{
  "num_hidden_layers": 9,
  "hidden_size": 192,
  "n_experts": 16,
  "experts_per_token": 4,
  "d_expert": 64,
  "d_shared_expert": 0,
  "hidden_act": "squared_reglu",
  "moe_layers": [1, 3, 5, 7],
  "router_score": "softmax",
  "normalize_top_k": false,
  "routed_scale": 2.0,
  "balance_loss": 0.0183,
  "balance_bias": false,
  "router_z_loss": 0.001,
  "init_std_router": 0.0119,
  "lr_router": 0.00108,
  "num_attention_heads": 6,
  "num_key_value_heads": 1,
  "head_dim": 32,
  "vocab_size": 8192,
  "norm": "rmsnorm",
  "norm_place": "pre",
  "norm_eps": 1e-05,
  "positions": "rope",
  "rope_theta": 10000.0,
  "rope_fraction": 0.5,
  "qk_norm": true,
  "attn_scale": 0.177,
  "tie_word_embeddings": false,
  "parallel_block": false,
  "init": "normal",
  "init_std_qkv": 0.0276,
  "init_std_o": 0.0,
  "init_std_up": 0.0276,
  "init_std_down": 0.0,
  "init_mimetic": 0.5,
  "optimizer": "soap_variant",
  "learning_rate": 0.00584,
  "beta1": 0.95,
  "beta2": 0.95,
  "weight_decay": 0.06,
  "lr_head": 0.0288,
  "warmup_steps": 50,
  "schedule": "wsd",
  "decay_fraction": 0.419,
  "decay_shape": "linear",
  "final_lr_fraction": 0.0,
  "batch_tokens": [65536, 131072, 262144, 524288],
  "max_seq_len": 1024,
  "doc_mask": true,
  "train_tokens": 491600000,
  "max_steps": 2786,
  "dataset": "wikipedia_en"
}
Below are experts of layer 5 (counted from 0) of a mixture-of-experts language model. Rows are named down (a neuron's output weights, with its number) and show model dimensions 0-191. Each number is 128 + 32 x the weight over its row's rms, rounded and kept within 0 to 255. Numbers have three digits each.
Before each expert's rows: "comes before" lists some tokens at least twice as common just after its tokens as in all text. This comes from a sample of Wikipedia text that the model never trained on. Tokens count by the router's weight.

# expert 8
comes before: "\n", "-", "|", "==", " The", "The"
down6:077075109110088093123133079146140128081145145138177096177073126159106101159084108144142135147180187037125128122132130200136134130116081120111101112183095109205119118075185138146144092120119141140110160127115082110152156074137131127148150072173125089183117111090098099121165173068170175141157127125119113067140186141096101167094166128136103086161139084131083120150120169155107160098136114158128150118117158153061107095129114059134046164129111116133085138177091126158076081143100172138129120107149107110150118116128079104136126105170152164072117176118144162141176052141121128117
down7:137132151112092184150068160171049140138160105093128060149119073115165171140084113148114085060101109081147119131152127120129136136079106136177181112131130163122054102170204117130109201082112104097145123169118115156144115126130127149169146090132149152167143160133150174145118159113091151141175136140131143144121102162147093149147133080123109156142078115097167106161122103112136131046161093098184159155086076129090159146105161161138128113123110099132115211088109114156117164101141149169146143112115155184174120130120113124129141182019119092088072181119116095086132116175159111085
down8:145123102091132138130077151119079144211089062141119211122174129132193126171147155141109138150169111112096114139127177167096116141105145143159128117160191139090104165103148173106101139196147154113103136082132109120098167063213107101166159074079149118093123163153130116122123145129102187158118126087155091137110101113206091111145085082053104131153112159137161094116116087125117086108121169122092113166109126152139117154146186082127149159101122170111123186078186145167163133156210165137115125155131181119110135124085136123112106105111145137118151092134167153130182093098150202134
down9:210109119123099095117101134141107117143161180159139133146075190164159165159099143128146142151155172126127117224085111128117170167138110102132121128085114158189135111132112140117101138122118131127118120157116178182159125158085105116128136146156136095153104154128047154088069095148096098121099119143115161130104108191125139143168114104062088165151133116127183122170164158158108141144116194079078106146087166093196156159134122158093104131131106115109106127120155162137114075157174105149107105176103088135129070043082143082117134110149152103100137112133255120151122171137148102068
down10:120085122082151125113064137129131127160104121083096154150127131121105097119113226106077133076185199125101129079102059188151093109137102159134109100106156150124161102111162112142158121083113093127101159141153144108078098098130136090094158082114154128094110083125119127173122122096117136149103071140143121147182134133090147138110162132080100075139152145109086149049089118086129117088092183096176082117161109088193178075114129159123108109177100139077147078175081147143110123161125114128117161120194115085172163111114096144126127159106053144103100143121214092136069131142154113165

# expert 12
comes before: " the", " a", " to", " his", " an", " by"
down6:130125171131130102123138148096096125121094103081120050136131108098121177084167157104164178173172120152139162115166060124135103115113129162115122106147155169108080114113182175138131205149118140096161086081138161142152151122162096124118088117113180142164088160099109156154125210134161103096141073067121131142206170121098132133133126102112169153085130139159143110156167180113121109095131069102119094152122128095137187165107158091189169051122178158142081151126154148118103082084142117031129120169110118149146118127167092051119142131109050102136139152124118158171081123092135124138
down7:136172115147189141197137079128096149163195169109161172132112124142094126097099158146154184158139118146093095116121121174207123142172094131139167129142093122148095197169134102081172167101151148112135094210110130156146149154146172141092119097125096179161187114099106124117195057119062094070111141141169146130134133149146105107119091079109175095136089215097168160098125129165118150102145120120104104113053086118172070166125116118135135127078129147141105148107161127142110143167165125127164182151078133133113129117210127182121142117160142142103140188137115064118120136134150151099
down8:130113159161061124138152075133130153115071094111088084072079156064095202130192121109114126140113124154123147169113107108168101186080133116078156193123145123093101141145070143150101122125119086115147099079063148133113150122140106121139168163107100123114082097137111185125087163089175107054169130150155143069159089149131136179158131080130124167091045164106107181140163078135202121094171122185183120099090156153139193167074120109139110154116204122116110076138140102144084147136131115099123130104159111108136089151116106101129120117128170131154138148123139192156116133137161105114
down9:154096125100188144134118156087103120110156166127131175087173096107127116131104157139122118158185112064099096130118119116176097162105149123114132085126096114114103151143094196088117149102055140120177205158150082116132109109156110158106053142110155127119169150111187149138102105122135137176124102119150146144119125154143122122124059115171121123110094137119134120127099097088128138190143061070067169182129130085133112150134091172142123110098170091160192166111076050168119129071075203155180120096100118107110169118209135143150171103116134113158122132154109078126137204184162138110
down10:148095181125135110103103165107134169125125105092091107148053130111153123151158084100152171110094127171106132136068081064113114145126109177094085125063137092119058132157104079129067134173132132158163159123177120088134126180074125115137133149146133127101098128131181112114100117127141132203100111167105117155089141147129163167156092160129138153087156120122128119107097186165097129095117127104084147200120121140147163170167115103216149071140135167104126118104082136171082111135165117078081103123160130181133109107120142141102168177143107160198147095120211107200144125107115055080

# expert 9
comes before: " ", " |", "\n", "|", " —", ";"
down5:128185164106131182127178160165109153101129108133069139079120164116160148172102096160168141115134135157153128111135136175101141120139125155168135096105125155131080109138039137101095186145063150062139113098081079185149082103184128159135117113077090152151183129117127130080138143106067112111103140066124138124073143128108144136098128121178195128121116117130104129119134120142099130150140119131046185108072177104138198130119093076095184187148097152142167159174123085171120121105125109164108147134122140145130103100193116145159070127074156150221112121155114154106124172123138165075
down6:054112060147162108152144116104130138095121135098177177121192143073097063129123144127133176089107140127101167092148098162156134087171069146105078118161135155099117099085167169138100090145099082116149162075128148140127145096116098111077154073085107089134186133124158169130142179120169110118133102154154160177139119104092103125126121126111164112049187142145062111140183146128089109183138087083142132121155111144102093083106077075171099156117041152110077154186153061128153129162143166127172136168149136106116133103192112098123107118126086164152136118134096089102115097088157123104
down7:166084153158162076083158109123193089107152123054185126092135100186118148098128170094156105203103129129111166087101112192136139163201130134129103133153178128115112108136191145134144103151086063134138084119171115138149105155087076089148122123072147154134165127079173095126174087130136129143138173164165142086098151144137099075104075148097125065145153096140134131102096137158121130069132132110192129139102118106111142097030085145090132131155107133114159086146106111154122067168225143125117132073132114124107150082117109137158126105154109114135118130161059106124125183103097112103
down8:114117080101109138123170160187072157170125158069201154081104187120141073093170160123160085126144150117102088163123113093137127137093190100154126122102142142171104126104133138181131121125111084155167109111165128199107072143145107105173083129116150120085169157140123133129101130103132144080181164099115114113174138075139124195163112098127146094164078199155113115178039081080098121119139102111186164157141147038167129117107186075119076127131114171106126163101135156126112121124168111120106136138138138142144135155145067147145079157077167161148143117114143136097164098168185112160
down9:119179139148137134148124139080072164149145130139100120180130115117151085176074043135114114180157060177123046108088120072142116116074122144179154089185136117153118155206092146101135134131123184178126102104066120148112115142238091110079106118126148170167155194099096105117161148159070118138125120101155129144104178099119132128118135101146127118137144061095124161153167098133130116186074080113161124092084147132211141147137141163154130176149102095167122127131130104148111119126117091076114191095135170154090112118126177115125090142086120139142145128163109154129177126114163088133

# expert 13
comes before: "\n", "-", "|", "==", "The", "==="
down17:159117130132124131104129101183194123193073057104103073117109140178148137124137149216121101149074103121076116098090137146058155112161153158114176141167092153129141142104134167103129221129101117133090104148137125081128122078134153162071170124136090160097151155160095110102143121221097116124128167147149149075136191111119107136129095111167118168127167138113102103113129089046135126121145130111123140166120121118103131100165143114151106187148128094130142149095074189147119192116128170110185139138124146056111135163095163193177079130106150151165131152106117124164160121074070120130
down18:197131133136121068087166137112104127135100155162113101129118120173183140191136096128102117113125124171141109068131127096156151089100124142130142094138146138091143121181130108153176142139148100133143136073118138095113137078082157137189123067117160092117123096116178161192129088133097093156101132079177086110121130082133149175119132199141114094190105051099112118135080157166187039128094125173149100176123219130085111158183138103117127133107080178156094127106091126153128121193172145077154101104117149109140113106089120164164108145147107123172110033117164118093121135163108128119
down19:097145109185090071166083141119153122121099133133139153086137121132086114110099124158107159109163178128136092175098103104125199136115101107123180124140123098100116161139127078117102132152122147112137135186076103151129173129093139121158140150076181147139147102123146140112162054088159129115154144139115099146112171152157050167126147111099146137116123105140094165111155181109183140141141146104161134133089089081172155121086109116170087124108092104087125061104125080165070143086031043056187157066101088144096177089113127168170154138202180122117106152115156179102144109106118145131
down20:091143106169182121163087134047125174121124121108141205106127120117188110101121105150139137075129145136104121152095108153094123126169112084125094061113181165090152121118136101140119085125147165070148092108099176150128179154135131116142086140143086104126168117078150170135082138173130196140163161123101120152130159063177114143090123126092133098062127149118117149162103132156095152096147125071084123116095199117139128155136155140114128135079149102117108134064158159164067119093097032094144161176125157118094087104116116116109141230129153111101094098175087109144178094116125061124
down21:114130162081091189168115142146117124136163139132180154179101186155123142098116086123095129123134077096120121102095122117143158195170134120089141158149142146118131074146077161139148110137137128109100177146132046113147105164093141118158144142115099123116156107126119126090179099156162172142183130172138169160108124192101120154120115101163113131104179099140073179145121139081146150165127110172101215097085089153154090131028142116140180083142139067187106132174136128172111078063133181122143168107147121154114056103165118150137103101150173140097119147209115124094187165141158120111

# expert 1
comes before: " the", " a", " to", " his", " by", " an"
down7:158072106125124134148106144186132107121160131119150114088070107130166104155107109127140115156135133159126165130058099135127141116120102189078133085141118158154110116131101086128045084182099138084142132096145140069083168084141070119138101167156140195146111150202103148069156124110150193101135087165147126131100133129155143127135144120085149105091169103106109079123172122132146150094077163121081132191086155103122151117148136051140074115103136113114134132081140182090098083097116091111090141154149157109128103058113173114144065115104158140136073209214181151083129109127106102149
down8:148093159089073111120077101044169067139134091144118140134139097106150087114138116128051099112092117122150176097121072112037057156139116110100138133085132186129114207126173131115103129178123157131184082069160143129141128149118138118164202117095148147125095200111173091176098176147125103189115114140085143125155166152163154139098135164082110101143120124155142129107073099072112127140173072144117084139146157140131150118091176148175128207099128136172178171136077142123135178099090122150099162130134129136157128117110104146154083130091159136107168095138149105086178131114114110116
down9:095124135145115146153141160105130152133181150222098158135154106107137140097152140103084120156077202093143177148063115150143154164162117069061131138131119113140083218133146091129116148129092104176169134065122084162155203136062077133134115127169126093093124097116140125114138158115131130131099122172117167104097127146113117077136193183095117093137084099124088125190106120082084175085125174145115105143144138139108138139124118124078147089110051085093112087132139111142097096048126086170133154070181102153113162099065151124122130068181110139098126151084122145115136133115159125148
down10:086112128202117111123148104125045113158170121115103058057143167155124180129111095123147086110118122095143106115152175171115131118123134222133073083121085139127118157128160179118164111128159087162144140144055116118117114130097170133082143179149146103112078102136153092148129178150079112110188144159084158207151179164113165100112134081119164148136096136154109138136116090112105124186129115074112160094159144131104123171144141067118084148150151180123196145080147089138153148184179112129149115137178143077088132165139121064156157163159130105126159081126108120054117143120103121159
down11:083118109164140110111189119145181145142118179083110160119120113147118156160154166094136063130111131108112186098154112134122143170155134096159095105162098162167001136153131172127140112118148140138114156117135116122117125123134060117100116121173192080166118134059132130070121130133109126175157100167087153116208109100097111132107107100180148076119159119115141106135172145112103123131118137074162152148114146167082097150127152115159081125144111120136162101142093153121071137141187166184126109106128141080166087151107170024134161081111146122112105088098203136058080081178143147140

# expert 3
comes before: "0", "9", "8", "5", "6", "7"
down4:126176157158161125152128165081163153116087123123141102160100131132145152133088129135135136207134101143080115179161106115135178183205170112160151167108159104141078128161097150087120163125175102097187161173122143157097122153078050158064092141142131105074131120157122101088128077098118136114153074187116148108168160118120186131108089166140131117147124164161192122118128129158181114104143166048116075089132122118066140150138098131146103136134157140093127111038153118101138152167117121160119080160178132166121059104128127177091113192136175145099151085090166139123104117121139180170
down5:082090102139193144102095166133108135104065106131232148154158101149153143097172142125101057126188160195138130124081193112106148136126109108118159113065120125108040123183141100083119130106094113099116170116187100158180124087132135069148145150104131087093132088103138103128153122140175118104080186105142077128184135101101092186144128168145128176187149146139148129155143116098151110143132166080215152100125151108101143144111144193118165099115186152129130143156184124076111135151094102096170105076135136152160155117091133134152129136180092101123126153135185148122115164116116151146
down6:244124127109121140195154115172099089131093137092149135149124121211061117143159149120118150092102141186120113184183134161104150135125129179106171167126096106128167125173143177136119147129077123135141078166200086158130116190100073164139179107086118079118144158127131095106132112144073113101149111093126127105153171111131126155105121168104109158131184136180160133146147127171173118099168147150184058179197127095101129086196147038203070135136141077111145107159093131145128134160120173146121129133134142147155153130096147135089125158111107168105149137109133151106133143153149140111
down7:133153125134146124102148197144154084161147120104157138110134126126147104126129087126209066096082164144139087116105116107059150170120113078128030102104054184141125153102086111144117097158142148102107141082107149099161204097135118103187160163130069121147103132169228119081125110059121137126126179122124129095057121100119132151187111178125156126102109176095158097143131160100154089100132052143124147185113187101102147136074124121150117138175127159114132121113150165181148127091124119133085138181070104102099116137082114169154135151142112148120127081118134119192109103103107124161
down8:152152106121099136159089125152160141122137150155132123173083148074112117162115164050174127170143108120122127127148149132162172103141118151067137159111115097193148078183142155115109121138125141108199148095136176083130133133101121107124145144059119107146184070137132088147116144081140151113110132167135125126085166181231100107166127148107094087107111100182151088130172134120131117168137157142093129139177110129095109092093069098200154175071104197129165167163139069128097120161092166174180121069153119112109076138123154119149124120134071109082098122170181082150116103138206118105

# expert 6
comes before: " ", " the", " a", " his", " an", " first"
down10:122130103123179086095136117130193088103109106066163124156133121102162139138103161150182089150113108074121144201108166146117188142148091143158144158133100129113158113076124110152143130186127148180154124119084065130127107105157150126099092098143163144179115146104171145187090195158164125207135169131093177135137160133080140078102160071111127160119110131132135155113137198150115166121150162068186091121120101146121127191119188120141078095146047162092151134092128163139163071094145132080080079119095120081070122127125137087105203130092162161128143102134083125156117098137116147099
down11:093167106115132124127106170090135093172109082156176137095198109121111133098093147121059114153119167167133195129156106131109121135177154151086116153104159133116179127163075191201124110133133095137174197098154101152163151156161103076094145127189121091187090126129099087113123128158172128169091118088141115089219108128156130119110174149135139139120128162187102151176120147110101122115117133127172152137174197083120118106140141177126141175179053158182140140121138150167105093073118113130190149185109142158092105181191163066152154114129104141171143135141134098150116094130139154102
down12:128092115144134101127107127129151124163124095114172090113141125108081160128110107108098138113140182162150119166145111088072104154135185139108106147112165100147113176186152083142101108103134152154130073119113054072066145110121173175130161128114202137154152168078060063135137147048087163164069122100144065141113202094140162150084155054137160084160109182101112119072176147125140140164148138106100106096095127102156119190136113082125139145177104191137172137106141163141159096132103158116107138095097170114153110118120088154069168166124118131190115134110147137190113134097123081151
down13:113143129075159151173143111121171120121139161129125093139141127177092135114062186118113109110091102150095101102087136151126088132150103148134086157127102094085135153076071119112188174056192100142169078122139132139195102098138122103152128208091114135143095132084109111147092147191082086149125163151041138224094134152146122082124047131126184095164138085136133159146058124118130126137159144118120100138082149165166103196167138087143108139134135130128141128077115103124171155122112086108137086161130164097134086122098136106141153113150192054154120170161138073091118105102122119138
down14:159077123132168152211141115148166185134121142116167152144164130129141141142201061136122133127073123087089114137132087105190096093158114138134100122111091169147129151165126109143074157077103155054146228186090086139140071133182179159130069150186143188129111115114125117117154101072183139109110103139128146146186119139156172060070087101116095117139113111119184169119099119149178084064108130088105063113113136146086148122157103167129119124062145123130125126114137103143132115087131125121129125149126095105154163095137179096150130091059139175130091144162117134106113141142104099166

# expert 10
comes before: "1", "2", "3", "4", "5", "6"
down37:056122141094126159167179169147126140117171165155153149088086120156168152144164107115112096181166149138105166142089106161093114130134097165110147164148135149139176143070087124144094138192119074140074095113096154187109099144112142113218181087121097134145131122107118133106093159181134156133120141217138101132127111126148108108140132162103125139075130184172114112130126165104124117109168149097116135161167152184030091136075126137142138055092106127126120147081080134132121087119114170150070126114155101125111062164104099176143088153133133119160086104152104059163124134105065113048
down38:187168104169157079157126121153148108102142133131117102077133111143171126155156143065103162195119114120130153103150132148133071146146104092136069108118150125174148123108099143121164080181173103087118177094110156132104133057163112129106157095123159089052108108108145098171073114140145152124075116125161149103108106136118211128187182189114119101098112134114153110091098117152099163087095125122139067134140111121094161129132144066113142082065103068170105086097162174200164146184172118145132099117102166154143117163137145160133098137157083075096145207116113070120126141072109088147
down39:077138108122103123124137136184089081141176117110100128167165120126135082127106073114088093129144124104151106144198115115119119201115090148137113146144049132248130210152104077185120174141097124130160149119081149147124070087123171132118140127162142153134135130113126150139143129087136119098132112141064116153112101161139076113156154144134095170160168155166121168113171122119151155048195121104182100107111166151109071169169138121195040121099064191080174117141100144138162100156134154159141106095111087163133117153121126136162111100151154121105131146160141143127155107111075097166
down40:152141094147148165075139072092099112146083186154144143101109125141176137212123199129064123159110133115151074117185140137131121137071107092126086104161129154159135083148183126128168156135148085101208092148112130167060124143115139110112134140085165126168078149091173123143117101056082157096114157133133139087084101117159075117087113083151056106095135101124150139139116099134229120150114121142191144149120132159174111157156138151117132118123077135122127130149190080082123173106158162176156155153079141151133148162156114095138094126053164154135129112153140124071085171137151148122
down41:166082076120109168111120113140200129093190142138157110188116091157106155070112172093107145167159135098131131184089184151149073118158158154107085168052155030140140111107124144143105139110160118107063158121095065083117116090107080096148199161070124087133129111177136132143140139116093146175137135118104091126116070185123133156134146102169157066102178099183135137141104076166113104130134129133137149139095144148116101093108124121092178111153163136174167153087109092142145109126118142180088135130082077129100118178130112122113119092154061112125110125125076095127112154109136134038

# expert 15
comes before: "1", "2", "0", "9", "3", "4"
down36:088151116088156155038124147137135199150117084152110143197128141178109085093123108093099203107077117139169126088085103148152147152106119144097128126130157124113132145138068081181078156147158128095125193088117107153140118170115175113104157149226061127130114123142152014082165151161092142146135133137076144170081104133131123133115113173116118118110110131117127101129191104160081076091178125142182118142131109150111076146146123173121192107140156083116169156210081105155138107144148084141160063099179117088108140131136158140142140112125115141094133155136083141149133125134117138147
down37:096080146111139190108087110142135140111123132107144127147114154198087098100179116103153181150138097103102112106187189118120138161179176173138095179166088160165114092134104125080141109066152163150123161094088116150151177088085120150143148167086109133076164103090157121063119122084163174126166118116125105108106075195092110184155130117115096123140169050109141162056170086134173074148165144094158076134155124139098081060139162128111137174095169141135164121141111126105088141139115125170165123163061143103125134163166151172154158138148120161084121139122125129187064116144163131112
down38:189145115151098134111141114117129133094232116111127120115105157140138075109082154085136094152177181139119121155169142157088130164128163093155120178099143095143104091104081168143129132080147085100109124058179064159088094175135115117147136119096135123110118124110133112122092165081205108166122129149151124151130119187167096141120123095093127151084098160138167144163099153172119150076102095109139074150158164128137168161177124136126123106103108184087075086135194146132089136090096147136112159083088093144126114008095128147169108112191118122165084162109064161109152075114137117136
down39:137161100107063126163177145198141074100156101108114141107149130114105166233184143137131186127106133129123139147132214105188129128191094125146120168169106126159160110131155159103156107121092109166154113116076116111106129180069191084099171162171133132152089169194144131109123095070133121140121170111125115172109134153085137111141182142109057169184130114149159114100163110200171090150131092092152095134130113174118122137086119103070131120172090138155139149142166209080102125151088099155100123131078079119122108116083146115124097133147113134116090119203094097122137113129129147113
down40:118138090178126174099132148095143156162146098152161065123140109155158112191157127160130110131190127147121154128151147190176168108088053123097151167097140176193135098103132134101167130109159150158136093167077158067123081168132162136137104159108069083091138115174125104171165127047136121185149172140153151187127123114136132117087120105185158118153137150121139140122135104102126105139121148079164101112131181093144145161130110122149171180144149137097082130173162063125079123119152145136173119038045122075168134108149135137143090172107108080148181068139125175115122128196118101139